Weights of a small mixture-of-experts language model, trained from scratch on English Wikipedia: vocabulary 12588.
Below are experts of layer 5 (counted from 0) of a mixture-of-experts language model. Rows are named router (the router's row for the expert), up (a neuron's input weights, with its number) and show model dimensions 96-191. Each number is 500 + 25 x the weight over its row's rms, rounded and kept within 0 to 999. Numbers have three digits each.
After each expert's rows: a language model's description of what the expert responds to; "gets" lists some tokens that make up at least twice as much of what it gets as of all text. This comes from a sample of Wikipedia text that the model never trained on. Tokens count by the router's weight.

# expert 59
router:496494516472486527503556551509471499521529506469508503502479512513492446481526528525514475506533513505503515532477530500505464476501483460496526447534512501526497500504503491528503515484513531515484501490448457525484526473512514471510475526498511533501524523473518481492520498541530486499
up5:489492512503539516500475490482527549504520530525555457458517489489498474446522478526521534507492502493449504518504522517505456497553479441479519493523549472529502514561487516524490499558440512498512483498495505488514496533509475489488538451523505466498506471510512500445517516509486479509
up6:484559532479551521498498496481512483492503532472503491478490466455473496495457481497492459470470492472530520509543542513521518531466480475488491489492576447490507490532520502491540546521521508541451500531515510531515499498486508491508522500473516503516503480478519511471524514492521551526
up7:533490474538533503443421497475496535501511561468478472473550500475501488520469533488493500471442496473505512516469488465444486501537502556494508494496499535574507501510500490486491490507480491512493475485506470518498503528491507477512453494475509506511459490532505518477526490484550456536
up8:506477485450473497499483515468501502503507505486475477508547516508496509443507540528458501529483506479526512528504468490509487496525550491490510455557490492469452498549508541496441478466511537563509498508553509548507512483561549511498495498546527486479484531453484518522460497451483545506
up9:508443517480528517473476520529472501528543496479503482487473512531486461469526543517524437495516479492479499507471489472519531509464524514486534463512505466495498463511449500503460536497462521455468520475477512555500536460508483496506527505484551508530492491474513537455510578478505529528
It responds to: From and compass names. The word from, especially "Senate from", "request from", and place-name starts such as South, North, Turk, Q.
gets: " from", " Q", " South", " between", " North", "ug"

# expert 63
router:464491496490516514481497555488479507493525475503492467546526546585445509481504523500495481526480511481487480505514534499500480460521504502535509447565504492509468490532531504536512542553478498509478459492475492535518515504518541470492486493526549546454520455508472438474551526531498486478
up0:478517494514470473509479518480498569511511526505455479523515476475492478567497521481520557494506544476485505490504503454530524468529525498533463509487525516479477531517491500535498477518500525518490504532471442524531505486501519478500483479480509532456518500564501536487483499485491521438
up1:552473476510474528517483566508502523476495457477528501504465456510505529473515528519565498509491500526501480511516434502512493482503478529536488488491495484512520505539509500514527529519546484462509483461483503494534493510518509493502475507467551493457529543527500504465526472480507518441
up2:501530503507502516501448512497498490516492495501460517490528493497491511480442495538511532521514540473504500500490490496517512506504452500453493513487467467496529467484566500531529493513477479508470504501483445506514495501517512494499477505512539469509499498518519451506497518454466498511
up3:503481559483480486510469593510501479532549497493498489466460504476502514522524512501539545504492505490486487521511487522495478510514511479510487483524517484468502516521481495503519537502470536501529511529500494486471483489499509487484489484514522531482507447430506485523505501541519487512
up4:549501478531491503488518496539478463503536481482493485527472462476474464558477541475509495532513553502514520544459482528502495499510506475539526500513478470508466542551550486523501495519517479463527523487505522535434523538512482483485499468464508515501523535500531511521518514516515537475
It responds to: Also and list breaks. "Also" in "See also" headings and "He also visited", plus commas, paragraph breaks before new list items, and minute marks in coordinates.
gets: ",", " also", "\n\n", "′", ")\n\n", " |\n"

# expert 45
router:505505521488539508517530532480518489498526491534520474476483477497472506498529528529479471481498494498503481482493536446520546451540527482534537490524499511504489479547500476521500519516509503469504468502509500490495505533527476479479462500498510489478505481497526467513499538497523531490
up0:469486514492470518528522522514496547555478465488487505542508455478492486493476510466476495487550560494473467489463496487520498478482482508495516486490483528518507503476495482509455484510484539498502520492464516495515500502522516445480508506514530480495486494486499522511499482537479509462
up1:485530498489515474480487548515493502499496500495532485490499514515500509489516505477500514513454508474516486483526481484494488481513465475500494481512493476496499560462521498496467507531497532519515478518481453499462503510535469466498486508497493497471483496488497516482533513476509490472
up2:488485492549485476518463509469496486515509492496505438492498500466484494484492526533513514537474475485518480547491530492514520503501527467442511505518510482502535521489512533486495477506505487537492484476522454482481512505545483460519496503529502508540489512489462479497481508513519513549
up3:508509502492445490507537489498500498520536532488504481506528500468492478467462521475508526524453484467496429509498458485483488484442505527523515502524504483507505509497459484492519477440463479447495499479529438514480516526537498531517475510470532504486476483495480453501521515502545541561
up4:497511495498493520506478509487504472477512499510521519521490498520465455478446477511462501524499498519487482507512506450507499486521471491491503504522555512509490551533520471528486506515468537485516554431499482517491519513477544508533511490491506473503519444472486454508522511506446556474
It responds to: Quotes, hyphens, word-middle pieces. Opening quotation marks before titles, and hyphens inside compounds such as men-at-arms and LGBT-related; also mid-word pieces like subc-ort-ical, Arm-oured.
gets: " \"", "-", "–", " '", "ou", " -"

# expert 50
router:496504532508427506511498529534467506505536474479518465532527502475470509497483515483528498508468547473509480495510547514460483487495500517498516466508503496531477510521516488516522513527510507535487493495491488535489521488558516454474470473526539502501460488470487459491538550506489504482
up0:492511484507494545494526524499504506503485511514534468473503506487453485466498517517492412495463482490494463479518494488470485467517465495516501442566521505496468508516493472574472526460521531460517506484460457549508517501519544482486487488481538517510483525477494478484481505511559525488
up1:522490515520531501484525521454484502511511490501485499503497517481462482506494539547469476445483518551503500524462491506523470507557528492512549503506469521503464524500494481516449505493470502490516519511513539533487496480504531502496502528494529484441491490495523480460466479465468485523
up2:488518492555491511498499519461493497518588494515524481521510516499485504443490460470487476517495490484495454502532542539511483488470464470487467488513468460534496468530516430487506486461542517503475494497498515487469506475546509488516488441441540547491505505496493463471445483462498503470
up3:483508511531524488497478489492483541492533468515537512487501504507503482508489518505474494479522493469508460441504523504512512499556503453510509467503486485521494520503508497517519492463489444490509534498491479467545563461515484496474476494514502528524503495498492465554484510462506531511
up4:512478521529516524551509489526485498507511492500552496487475503513499502481485488496478526502509504463500519497492516498461482509490511520493501496494499516517538521542511435494515486493465479501513490481501524559496530476470474502494469535487480548492500464483504507495470527506498517520
It responds to: Clause-linking words. Subordinators and connectives opening a new clause, such as that, when, while, because, if, and commas after introductory phrases.
gets: ",", " that", " which", " when", " who", " where"

# expert 1
router:491514521498491518500526553531546468485543529476524466493486489518468450475480526493516475488501464491506479480504465501509477448507486504478501445551519498498492501524502498541495561511523472487532509479512511459501495503519545485510462483546533525522497450479477464511500519511535501506
up0:481526514499486519496523491477504530494481496512499469478439526501490458456523522559514507562506513463483495494518503485522468475518541471505460508470497432525555505476547545522480507514508518545490485504513534511513539511517465434489467480501540525525472508506500461493508516474532498513
up1:471453484502511501477523495511514512527492536530501498532489507459476479493476531460507474485473493548463472493526511476465474498507465482553485463491513483480513512504502520507467472468498501508507488493508506465493503450518476514450503503488521466502475466521501483507524479546518529519
up2:494485521485513507515497524521516496561494501478505438503523475507491442494474489462500506523505512519488514507517489515477463499500547471504494451518539481489488521512510528513529484472509544498549536467470440490459530473489461502499476451494512520465485458497480515470528535485494533522
up3:474520503518489501495503535492448532466540465492501482522485461540479494481495511490519464504489535534459533548486514497485550478502482488479488484483489495497522494497478481480509467511511553433458478476505428513521496512508547460481511501488506460469504494486556492507502516508515463513
up4:471516478488534511484507516492506507478525467546488499526476486429478472542553480496575483492499494485509470511504497456457532493509469489504484505506505453480534492490496538493513486486542562502475481499516474510515501503548513474511498463522505467480481481522513461462527509470544516469
It responds to: Spaces before years. The bare space before a year or day number in dates, as in "in 1950" and "Died: 12 December 1955", plus dashes in tennis scores like 6–4.
gets: " ", "–", "198", "196", "199", "197"

# expert 53
router:493528525497512469506508522555568476499558547470541486506476521489449503508482502512496488497501492492550472499448563510500497474464473481529468488535531508507483484511509520539454510472507512513476457529527499578489511528540550426446468498517549517499470478501470501469513515507491503521
up0:511487511459489515482579492465506470509473521490517445531480478508499522497487502522467523487473486496489446481496522487476514475536538498489514484522568499499502536496483559491504503453464522495482509475474478490469506471491488484505505518460513491468447545462473524502513480499496514483
up1:501503469469490533464475496508515513523504503535507504491449561483494493496474491503489532489504467477470423538452526521502499483476519521487493483505466517519480523538502517490539516505515517524477484478440479487512481490489464453468498522520499488527512493493498473537490569508534486538
up2:485468500535503495491533489551496475482566536441497482485497445510489448521509508513515485517431526530486479524500524541503481483517507507510470491488531465496513505457477489507476497490520502520541525523501491504558492488536518485510518500534544486514506511501521507514518519509531449513
up3:472469533504514523492466508528512470497495517475525510473524517547485490508486508545484493505553470478459480513536513525486516510474511521517484477511459544495513493487512452502456481528536468490461494494470471435522509494491470518495461441499504503505519495476496512513482541471462481498
up4:519551510492517518505524477454503521535488508502479487489498521527500495494494510501512490492497492508464496505531509484536487467483534501473538517488506552521516506522448477496518573488479524473488497463540413486505519523525522530512491497457501510504463497539530489471510502502497494495
It responds to: Have/with possession. Possession words like has, had, have, having, with, without and received, typically before a, been or the.
gets: " with", " has", " had", " have", " there", " received"

# expert 39
router:495514527473524508481510566497495501538509508503498470507477507486461511512488513494506471543434473523522484504513544521519486464491495472533488430503553479488514477504524511547477543502492515500512481489501467506483530518534511468509492465525559536492490452453503497491505494501480514537
up5:542507515528511486486468532507521510502579544452525473486503492520505460476526459519476526485462484505496532523430485500477510472510503456520523481500530504547465486508501468499526478477510447499495489511509517508538486466548502519500514454496555488530497533520452522486486530484486506494
up6:436494476498540482489506514551493512491525510530519520467483533495500481510494490505460551493524488493507519494542568464469485494519510532484480486501484548504495458516492510463509522545443479520518504480509466556462498522451523460480496520516499555493481497504473507490511497478457502507
up7:480473481511501509501504477553484512440497458473531495484463512467497495524497506531495489529521532487477525476531546496501501502536515558505500502495522530468484547472530494510510545501545504509477494510558516469471484471504585485489455540482516535527511487498494511503504478478509531548
up8:514485529509474464504486493518529541470478515518536514530478480499522510521508509497487486460480497506556519491477489451507565489503493487467513463530501480519507470477502485488486558541477507498486494507494525490497487470520506438498510507577496490512488520550501496482557512541511459492
up9:515537498475493476458503497521473528503486513496497504499528532519514496507500499510476514485506495540506487493478466481483461504478519489499469467466542522481497475506503489534517511520518550494531499529466497519520503549508532506477484486497508496486515510528493481514514499501518457459
It responds to: Decimal digits and however. Digit pieces after a decimal point or degree sign in heights, coordinates and times, as in 2.09 m, 55°58′; also "but" and "however".
gets: " but", "00", " However", "S", "em", "ay"

# expert 18
router:528519558542471520469488535516513526526558511493496453484546526547452484503547511500526463543460509479479476532484487510497482473490522495534500495535526495479494501526490480527521489517479557497483488486535471504515500484563481474441482482496547526515481472502415509516512517517524516464
up0:514499506482513479508502504491524528498493466464475485494494490492510477467488455495491539520515493466499520491505545491461542483484492503453473507490547486536470524451508533498500513508545483464490454515523473515550515477493530509490483531516529524486527536519560515492507505546516483519
up1:491482537473542523484503525507494492486470492495569507513445422465438487502495530487473495444551498506508529490472534512514534474488469499468484443523482483508507479459505511552516528497502457534503549499486498543500540487528508497524475497485527547495442530500481491454518520469567496506
up2:467471520491501581522541553494495477489527527518555495496485485460462449484521555521488513497538475481486507475491551492495500459508483483475512421517487462503471476489503486557508524482489482491499526440480504539518540518527527491502493492502524475499475502500495442503511542481496476525
up3:501490499518538515493495497455508520483476493489549480447524530535504521508506510522481544488507458458463483496549481487505491497506523492500483491509478474516488425521449481518485497510547491478476535498482515467502533497476520492512480487546484471461473479518532480463498544519558519485
up4:473492539445540524555539494483529423480495514539500498571555491529485447448487504497503511527496496516506444452451536477498468494502472446480488507497509522531464499535485501510492505476467507504526488508467517442499493435475489517523496493507479519476456456481515479497494505540519453527
It responds to: Commas in lists. Commas and comma-bearing punctuation such as ), and ", that close a list item or clause, usually before and, which, including.
gets: ",", "),", "\",", ".,", "},", ",\""

# expert 13
router:488501509534505531493524531533482462473501520465498461504488499519434473493507490497531482483466496496509461498477503516512474487504484491519503486529509519504546483493507509493475513518517517477514490498513474518500515512565474470470502482514529501485456484483512470486521501490496491497
up0:494486533512489505502487543494509537503536506496529490494510468497447498456511556502508520500530495480462513523500513509500517428490522497462504456521526491503529494511523536540506532526487497521492504487468490504480507450547489439455484496494513510517511503494466509477529536500503541539
up1:524474538514484516469496501502469525519502493509511463527479460493496484435498514511492552541473482492492523537476516464470531495509500460509503470511502550492454559530472483512489525568460490494501508528508476499467522524467563528471518476519542465486483431497501491494475522494536515479
up2:533488537501483524501473486517508489506504497457533500543476479495527488490530478466492449491523497548523531497491531514488489497526490544542459494483510513506491492487461493513513483515529472487485501473472519502502499500503513449516514543522528523499543562507455497530515517537512487526
up3:453462490510529549494547526479523498502565483471534501455496509517495500485509512531510458540501482466529439550486498465492531503525506490459504499497534464497463565451544492483513541521508478480454508461504475487499552493502529480472483521518534476495475494483516485539502514485481513451
up4:494509516495503482504484543512533486524514502517465486543526508522419462462500518529483502495522518443471492484500486511532525463512519490513493448543520513438521535558567501504530521460482480504491525495462435507515524444549511466482501504548527492474496503494487526496508526533494523509
It responds to: Sentence-ending punctuation. Periods, closing parentheses and closing quotes that end a sentence or phrase, like "England." or "elected 2)", often before The, In, He.
gets: ".", ")", "\"", ").", ".\n\n", "\"."

# expert 44
router:479532532547497516511547563546485483466527448496511473481540464540481490501545529537477516502515466479513500525502493507526436460492488517527529475524525508498507485537499475514508523545533501501471504482445471491516539477524544501463447466519506482504521490492517474521499542461503489513
up5:516489484457504479501499485492496524544498517510489436492527499482495481502522476562500474542495518521478523507467509495535481457489520468478546501486557497467485516488483495523461505483482511440525494518507501471514518445485488463487496511491533522471495482526522511512489524489501471509
up6:466504487490508508490467533486543515569479504470479490514514487502477475499526517494473466493511505463536465478503478543514454479529454504511513500500500490513510515472492504510546509449486493502468532513505448486513513484491441507497507480495488502442477501545469517454527479480505506511
up7:482528485504478494502498508538468540492508498483516512514505477482499486484474483493479506509508544491503474538444542509502464478538518514486530511496585516530528481559516478565509523518473491445540514471483474480500537504489443491476473495468500517437485497516486507501495523518484506531
up8:504458530544446486493485507506477448501472497517482500484506483476493509498517525510458460492506557549523510490454496482522472486531516535467515489466506465462506516484505516541499506576496495537480518480477503533535574482510484491491460461439513498492444519505480523423526497499461514525
up9:507484499478530476489510552508547533517469521507477470546500473515491468478489540481478483500486526529480550484484557434479499501515487470479483501534527479498492494488499489523494456483492565533497491466499506512507492493546501476459533508517534495505488518489482452467456512449461494505
It responds to: Material and color words. Color, material and topic nouns such as red, water, gold, art, food, plus the ist piece in piston and subdistrict.
gets: "ist", "/", "–", " pre", " music", " art"

# expert 43
router:470495537503503556524539499512494557508522439464534482527522525518455458491536465530484505532499446441449478467483533505537470474409511516494489471520485481512489504544486486504465536539520511505467534478459470531482495455556548501460479495548532513464441504458470477496498521527496495489
up0:516469561545502500494509508461476492503542501454493489528473472461490471481530493503476480462565478485501538492436494509488485486491546488501546495552545497520460527508515454539470526499521492514484493464513469508490507509496523495469511484478548539522502488506494518438485521509485504512
up1:508534479490507525496521504567489490538501498498522481510537517541449453519512492488495481463485510509472514490471513467455482488482530546499456487505540498519503521539491513553487490538469524470470496491522455522483510503511493488492493504513494503545479510523480537536564584496530519537
up2:464508518484546548505488572491513498479510514511529477490500492539486468500501520492525459514510469506497475481467534499512490495480531508500502479532508496500505525530497489490449520502540469466494490487489495514499511525513523480468481458508529489481484465487483497514504513542521490439
up3:465484529546488477460481504489515491483510489490473509523493483489516479468532474481486514506547497498512512476529527466450532494545477508509502476503486509481474509543504494520492504486507498581496459489514503468491516472534505492526521491509518485480528477501514475519544515502495535484
up4:503512505482467507495498517494453520528528486523507474484540491494515513458483490438498457505480521499511473509521521472534522485527491493501525494525524465507526504471478513501514503500532525466558499524464483531579548475482492494464508498474539487523503472524516449485517527483525560525
It responds to: Ordinals and list dashes. Ordinal words like first, second, third, former and last, plus hyphens opening list lines and "),"-commas after people-list entries.
gets: "-", " first", " |", "),", " -", "|"

# expert 8
router:491546515505510521502478530503486490542508476490546443529531502474419476522492505525510533512488521481448503481462511520530476446531505492485530479521531478530525505508494497545462527502511455505489506455475452464519495504534491458479490436541533509492491509506491480481478516484501495476
up0:469493457479498490519510494490472560505492482496503487487514498524415465488511497509512515522528498482499483528517508507517510475468552511486496507487502514522512483504499477562494495490528498538442477475478464503494508523508457421470480482520530470461492524532516491520488501512514494524
up1:499531516544448527512511490504477493500504543515493489528509507508488522506504515511508528505451525475477484558502512499545509496485493509509516486507480463495501492519481452508532504500511483504515513537485513501472482499518492490521460491551493487500483495489511459504486467496491474492
up2:532501540560504487544502502454513522508494553472512467485488524492472488498507506510503536522478475469465491445525470527490538510444477513498479458505505459519479529544516478473535526490515513461485542471526478501515521490542507523510500520483532512511497476503470527514518458497498554459
up3:545484444511507478495472530485517511516494535527500453473526524538497499475503501508489516524452480499518502531522474484509499477487524540476503467541487493495497504533490478476523496490449499509531513478492522475498451509529464520524514521522527534525471490508475498475488499495483496521
up4:455500483465457513502495519499539542504500494422547492519491440499450499491534486530520536483514501517477475532481469557505521461522469495506503487522525466500495494480514543499533522514498476511482492512488484518483496519495475475484501508468501459473497460501496542496508506472467455494
It responds to: F-pieces and table pipes. Word-piece f or F inside names and words (Triunfo, Septicflesh, Confucianism), plus pipes and empty cells in sports statistics tables.
gets: " |", "f", " f", "se", "ud", ";"

# expert 54
router:485507530495478521522488530552528517498511516476482466496515479499463496476483493555527490495433498509511496462466503509513489470521511482495530433517516494502494521511485510492473526494516499529506495482501483471479536414498505483472426470538529504471497482503502522520474538502489473489
up5:519534539517522474524487531474481492506495499488509488512507498470479496472497492533505499490479521471474471485516485450545526487463481431488518481497530512543523480484520543508506474516468501525502488469496488533480487486506485466510508484507508524433492459489515479517485530555515456518
up6:517506473473497505527491557515535503484483465485480493524490535446490491546516482517482474516492497488497513531522492537527499522476493551490488462486505491503505464493518503498482532529457490511508467494443545470518499514505534485510519479465483474476495500503520490512485524492529514540
up7:490517502505484551477514498524509512516507474505516509499495442542478526478500491493482488475502533474451484499463515488471505491517503490486494517483515515506499523556496539504516470495524502434540518498496478484522537469500518465474469520503503531492492479483457462509513524484525504501
up8:501523501499507480547491539543512510476507465479550478527494499509497494512506494525534520540520480483553475492482504548496506483445503513477538473513492498460502494553518496502473499494511490462471479506509528481523527476515520508500524502493493505537518501531497469475488492498490487518
up9:471503482560511501500519488495440488504503504487488484509510499500480492478477490510492508541469506479461526521481467482481469461495475497491473521511472539533472533514503520518511536531537500470506510540517523517459501482514486416533491512473541473508478472512517478483510488518487509454
It responds to: Numbers in model codes. Multi-digit numbers inside model names, designations and codes, such as Airbus A320, M42, E190, interleukin-17.
gets: "10", "5", "100", "9", "8", "7"

# expert 37
router:507520505518482518494499552550532482523537533466504464484483490507460501498495518514524503480506518515491500498494545506508497462533520476489496478550508529494481519526561508550481489480493494480488543475478496489530533491551545521480467466520519492482502475473560488495536539524514498512
up0:516497486490502497467513499518505514495524543501512488478510539467472489490457528483502507541484518524495525466474512532507465507507491476513511484488555509513469534464480548486499514513517520487485521499468495522490502528502498514492465482447504501456484539486444535498509508463506554500
up1:499551538506510483467497492494509517484509532480506505525519507500479443509499491581501509497520519536487495527514457483510505500485534500474524479510527486459494462496512492487502521477493473543474515535504490494434540504479487465489488529505523474467497507484550497508506515579502471469
up2:526476508531523530506522510498478517518508495509497467504502497545493496532485509469501501483444474531519510501446506504468454488498521463509495489507523513505478559486484497503494500490494486493481478483497465505461453503471457500481477446466485499510473528484502511464500502459504528484
up3:444508528518494466480499495487505518469479502544502440502497484526467492530495517492497533512500492465500500511486548499456496513416513545468499488506505545451502504478520515484484507506490511471518510479433476542481533493491522498467479538511505480497472533508483445528548463498499500499
up4:503490502564542523510477521480484519504464510501484483538461517494493457518481477493497476506445517507513474495483484484538482502520487505478537492512491506494518560540506439485519525509504534493470477488551486528502474518494532496490468452493525497499500491513495467524480507522507445472
It responds to: Opening parentheses. Opening parentheses and brackets that start asides, such as (born 1934), (aged 57), (Billboard), (track 7).
gets: " (", "(", " [", "S", "_{", "P"

# expert 2
router:501470501526501521538510565507486490485536488495516474511520494491433469490519559498498514480480488502490485483515508477480502453501527535478517450553537454496473522522519479540502527495519520496479527499482501514519522499528533458469454521527556490496471461518515483496489521477518498508
up0:485444513530527480499497477473480497522503496508526499529502535572494520529541502519488546511518547472489464454541473477524522502514464495491475500534511496469557515476503449520518502484506551493513502482496480533473501512532550459477450504460533528514493459497505504475518533497509473525
up1:503530521472553501460527527523501524528510447513481506534497474551478521506471529520476506489507509496464453497494514475543504514482525515506556487483468483485519525477547503517469490515455454494493518482484491527499531477509552495467432488463502493501415466513495505473506496479440502509
up2:477498546515466490495526502520461496497491530448508489506480473502488496508521524543488454476515512541470508502507488492530491490517521441505533455508543530515482498481501503520521489504517492488435486547433530496517515511527517462498510505545503476531489507473463476520503495509492504455
up3:490501481491511497462505496511462484505476502476498483456477469500487471522531500509519487482515497475524558479476538511494482483508518493515496477494517489476514485483495473541486518544475542477516524481461452556522553522504502477467505506491509508474464512528504531512547509462472501477
up4:477462497487480537516525511460521504498508475459482495509487517549465521498503532499494493493506458513481509487464518495499486477505516520523528470496487504481481514492510534525499519471453473472433510538528484498501515508518533476491458468447501523458481489498504480481501498476505505491
It responds to: Spaces after table cells. Blank space tokens before numbers in tables, infoboxes and race results, plus auxiliary verbs was, were, is, had.
gets: " ", " was", " were", " is", " are", " had"

# expert 46
router:502491520454518490532460544512504524481550515489524463478508490514458454491496477530534520498484494456509464486473527527487501473462508513473545494543509481537478501520497463539487520520513526489471447489503488482508496461523497481493445525472566514518448462540496514499524552504478492502
up0:492511513496506484475513549467503536534515502511470512499531470531474461445501497498459485458438494505533525519484523545484510489483470463490501478517508495430454512491481533512508525457477458505506484502500511456491505477523483514503509489477490541503481468473502457508494457506544466502
up1:517509478522491480480493520501500523467520502475513489505474507487479452512501508484531511492475470508472467507500517500539463468530516518513522509496481545520491535510451484505479503510499524510527480496466484510512497487490486443494471481500494549472486526537501485505490490527537520489
up2:530490556514482497465498474514550518473490491495491544545499466470479466500481467499509481496534539485541484529483497466508507475523487488510491506504536476465579539485484506499502485486519511518499501491446463494512470473511580518505511467539546510452508476510485498496507467504520515468
up3:505438490521530538473480494490550469495521432477495475486502514502444452471513523443512507463491498493471564501536548559454499519511493456504496516528515524520503550544498486503471559497539485513534518466528513486503519497513537471501478493506485527464481530485548443495494497455516532485
up4:502504491500467554479494488498482501484514453509497503514472460525484489485524525495493494481491504496487469467505506436465511473501527509545496482533561485542490528487481501504465513468488514466509471545498538503508488466502512530487521503501503530468518518533513491518496504502519477500
It responds to: Numbers in tables, instruments. Day and score numbers like 22, 18, 62 in tables, dates and match reports, and band instruments such as guitar, drums, bass, keyboards.
gets: "20", "22", "23", "28", "18", "24"

# expert 25
router:471498530493511484475520569535498487464548509499516469508488491497464469513518532537489470498498539486509508543501498495482502478515502533471519468523478490511492503524516465501488541526492527511470454463491507539485497488513543474456489514534534531460462496527487489483514509530509527502
up0:495487544482455518512537502511500461532487506490519490534555529468512485484505509519541481510512499517513507510460500522549507481510477460482491489506504519502491536551481485489519504520492494500500467478475483493514513480505535475488519519506540522490519480512479473536479525516495533532
up1:520519517466495482521515510511428465468467475464553418530478498473499537498481506510514484492496504523491488501505526522542486485490485529503458495516516464496543478509528486487497509484477542531492516473492473531491507538515518480479463519516489496508491515514512468502529519455499560522
up2:522466490562489526504508466517536490512495468462514485522465478489501498493498499474524509501507520495493512496462482525499483497492514483497507480500512497528489502493457446561513481494473541483462478496493514536505502502527511475445506530483513456525430520490449506484505517518518519509
up3:492492498497456491484499537487455516514513477484505463491504476533505494468492573507491506487476472481517476530493517454520496513482503466508497472474502514519548508549476522516508503529519463532467479512499450531495490459504468481460505497504495507529481555456498473493507522462519506489
up4:524479474494520515476524521525479531498548499473534504488514470491492528502472543486488465517497531500508508531523516491536527490499495484516461502514497511461488550527515464498559445526491506488500518508478516512526465484495477496543469486512501529495529492478512532516477501504526479500
It responds to: Table cell spaces. The leading space inside table cells before numbers in stats tables, as in "| 0", plus word pieces like -ub- in Montauban and Rubbadubbers.
gets: " ", "ub", "ib", " ab", " Ab", " ."

# expert 33
router:496523507490572555451518530516502500500522472489514477541483482504461507498504494542491512487482472480538499516482490481494492458529516481479524481560511498521477534519480480520500501483536497515496494477467508492454530466543537510427452460512544508471444498465487484495537532527508495509
up0:466494524491530533562513493518457493480514476518544512495476465501495497519495461502539521477494506456518498513494528500522491491506440514508458494476509480499506520473460499503455493481509536458483520489449461469490497469545517487483525516497500486545497477486529437462526514505504481520
up1:526532526527494503500507526506491503494497452526467445520476472540487504490515494487527514510519461593493512505440521512479524494495458510464494484572484503504498548507528518493486487474436530508510489476546463487487515475561491509450494452528529491495470492504506501487494508487495513493
up2:479490487515530516552530519461480458483536526496508497505474509531451469486566531489535469490469511555510459524517494490489503511457468487547508497495531455505482447555506450509559504497534534500491479534533515496508502492480509525494470475548494481487503431532518467520523488505529507498
up3:455474496500478514499513516491499508542527476495499493500519443487502520531574525502504487503511504441478469517473479491470485492524493406502527476510470515509508491538518531505514531493481465528512480534511501512535514471499484458497486516500529518488505462498541493484495477495513493524
up4:488509490495489460505537503493570484515548515459521472456573533496463501524542489493466504496466478484494495458514551515536501495472531496488530494498538499493548544509498525513521507500474523519488523486521502540480471488575501488511504515529514503492457445507502480459474505523473539495
It responds to: Table cell separators. The pipe separator between cells in Wikipedia tables of results, filmographies and elections, as in World Junior Championships | Kingston; also semicolons and colons.
gets: " |", ";", " –", " /", " -", ");"

# expert 30
router:485496493476533501450475525484486485563517524495475478444457495481480438480499528524485505531529476524452516536488515522496490479474540487496513481543506506476554505521520478518481530494523499512495489492492506468448498479548516483467495507462503537482483482538480473498476545536485483508
up0:457487516509497538484472498501511476514512500487487495534498519464474511500481489513499534471491514488494504507524503509510501434525491427475493504523494526538509479503489521548494545483494531514512491541458509478479456500497515483531523471498504518485467509475500440470475473474486459474
up1:470536491505486502509523495527470498521487526463524489487484511542511466493487476495505522524539520491498530525517549535525522505556496485482496497467541503488529482498524517515518504511533470473488518517508452526494512513525486477528492517504492523469507519512495506529512544515498530485
up2:515534502469483467510494503473467499480470519477484449494478465497495467503507528531518507489457511524485508533569478517556453482510552534540482462496519525550505496516562484504494535499493511535523549461533482493520488548498482478507439500491520523471506497553509480507475527506494478482
up3:412519490532484481500506534486468531527495491478482505529473476550485513498488544446481511540498489489503503456513506476523520464524542517498476445517501520486509490536503507501507506510488482447464532524522507482516522471504537509469490522513498504442445530486493482508479544497485497499
up4:466522522464475543482451515507489502501566522511537489528518489491486493498522500473499487504498502477490499512460541501511492497496493503516500491481511489478510478518479525524492507561513529527509493473510465476461539508508479509463519397489533464560475448510458461500506506498482490472
It responds to: At and time/place words. The preposition at, plus near, University, Round, Start and month or time words that begin dates and locations.
gets: " at", " the", " At", "uk", "°N", "ost"

# expert 35
router:490513532486529498497541535531490474525537456501520471527482532520440509450464483518516516511489510513501469522514498516514546447525482482510493463536498503471499511574481494539445514483530495483520504509487479523527515465526478452468482494513539544476503481485474477478509563492530490511
up0:494505529539470490478486508485524501501513508460484479538495470476487453495517498432530509534482542516532523485483512485506495499493483519500509517544540480495513498496543564523544526505523505570491510530514515500512498490508483496503515478451509520490483503533484532504534477460517529539
up1:494521528501497530546513529512517513461547521505508492517486501521432493495492531497528499486499515452499511517495525510504483429494504522493443465529522474537519481497491518534506548507440489500475479469506522537493544493559534489455470482479512504501468523502489479495535535459512511513
up2:547519528517516528455506521535479480490482514467481501490461490492505483506510498496485489504473495516457510541475502538485475498515486492502504495524505500554481472527509532552503486502539473491504485488488456546512502538498482474488527517508476524494498497516480513499514533509502481501
up3:507482499483505525496506508511482445454503461498527482503506531503473524488492484547517495508490500453501455518472506491492505499480461511443556489517498495488494495511492495499480484462457450513482501465471476514480532502500550542479462494493487530509474437488497479504517512485464509527
up4:516470511499502462531486499510518515509495465526484515528473482453495499485499565511563504516510537476463489493508507465526494497501515466486531491511498523549483522500534503507500501488468528494556521511524524519458484520510505531480499456452522518466482499485509453496488500478469562502
It responds to: List dashes, table pipes. List-item dashes and table cell separators in infoboxes, stat tables and taxonomy lists, e.g. "- Years", "| 3 |", Phylum, Clade.
gets: "-", " |", " •", ";", " his", "\n\n"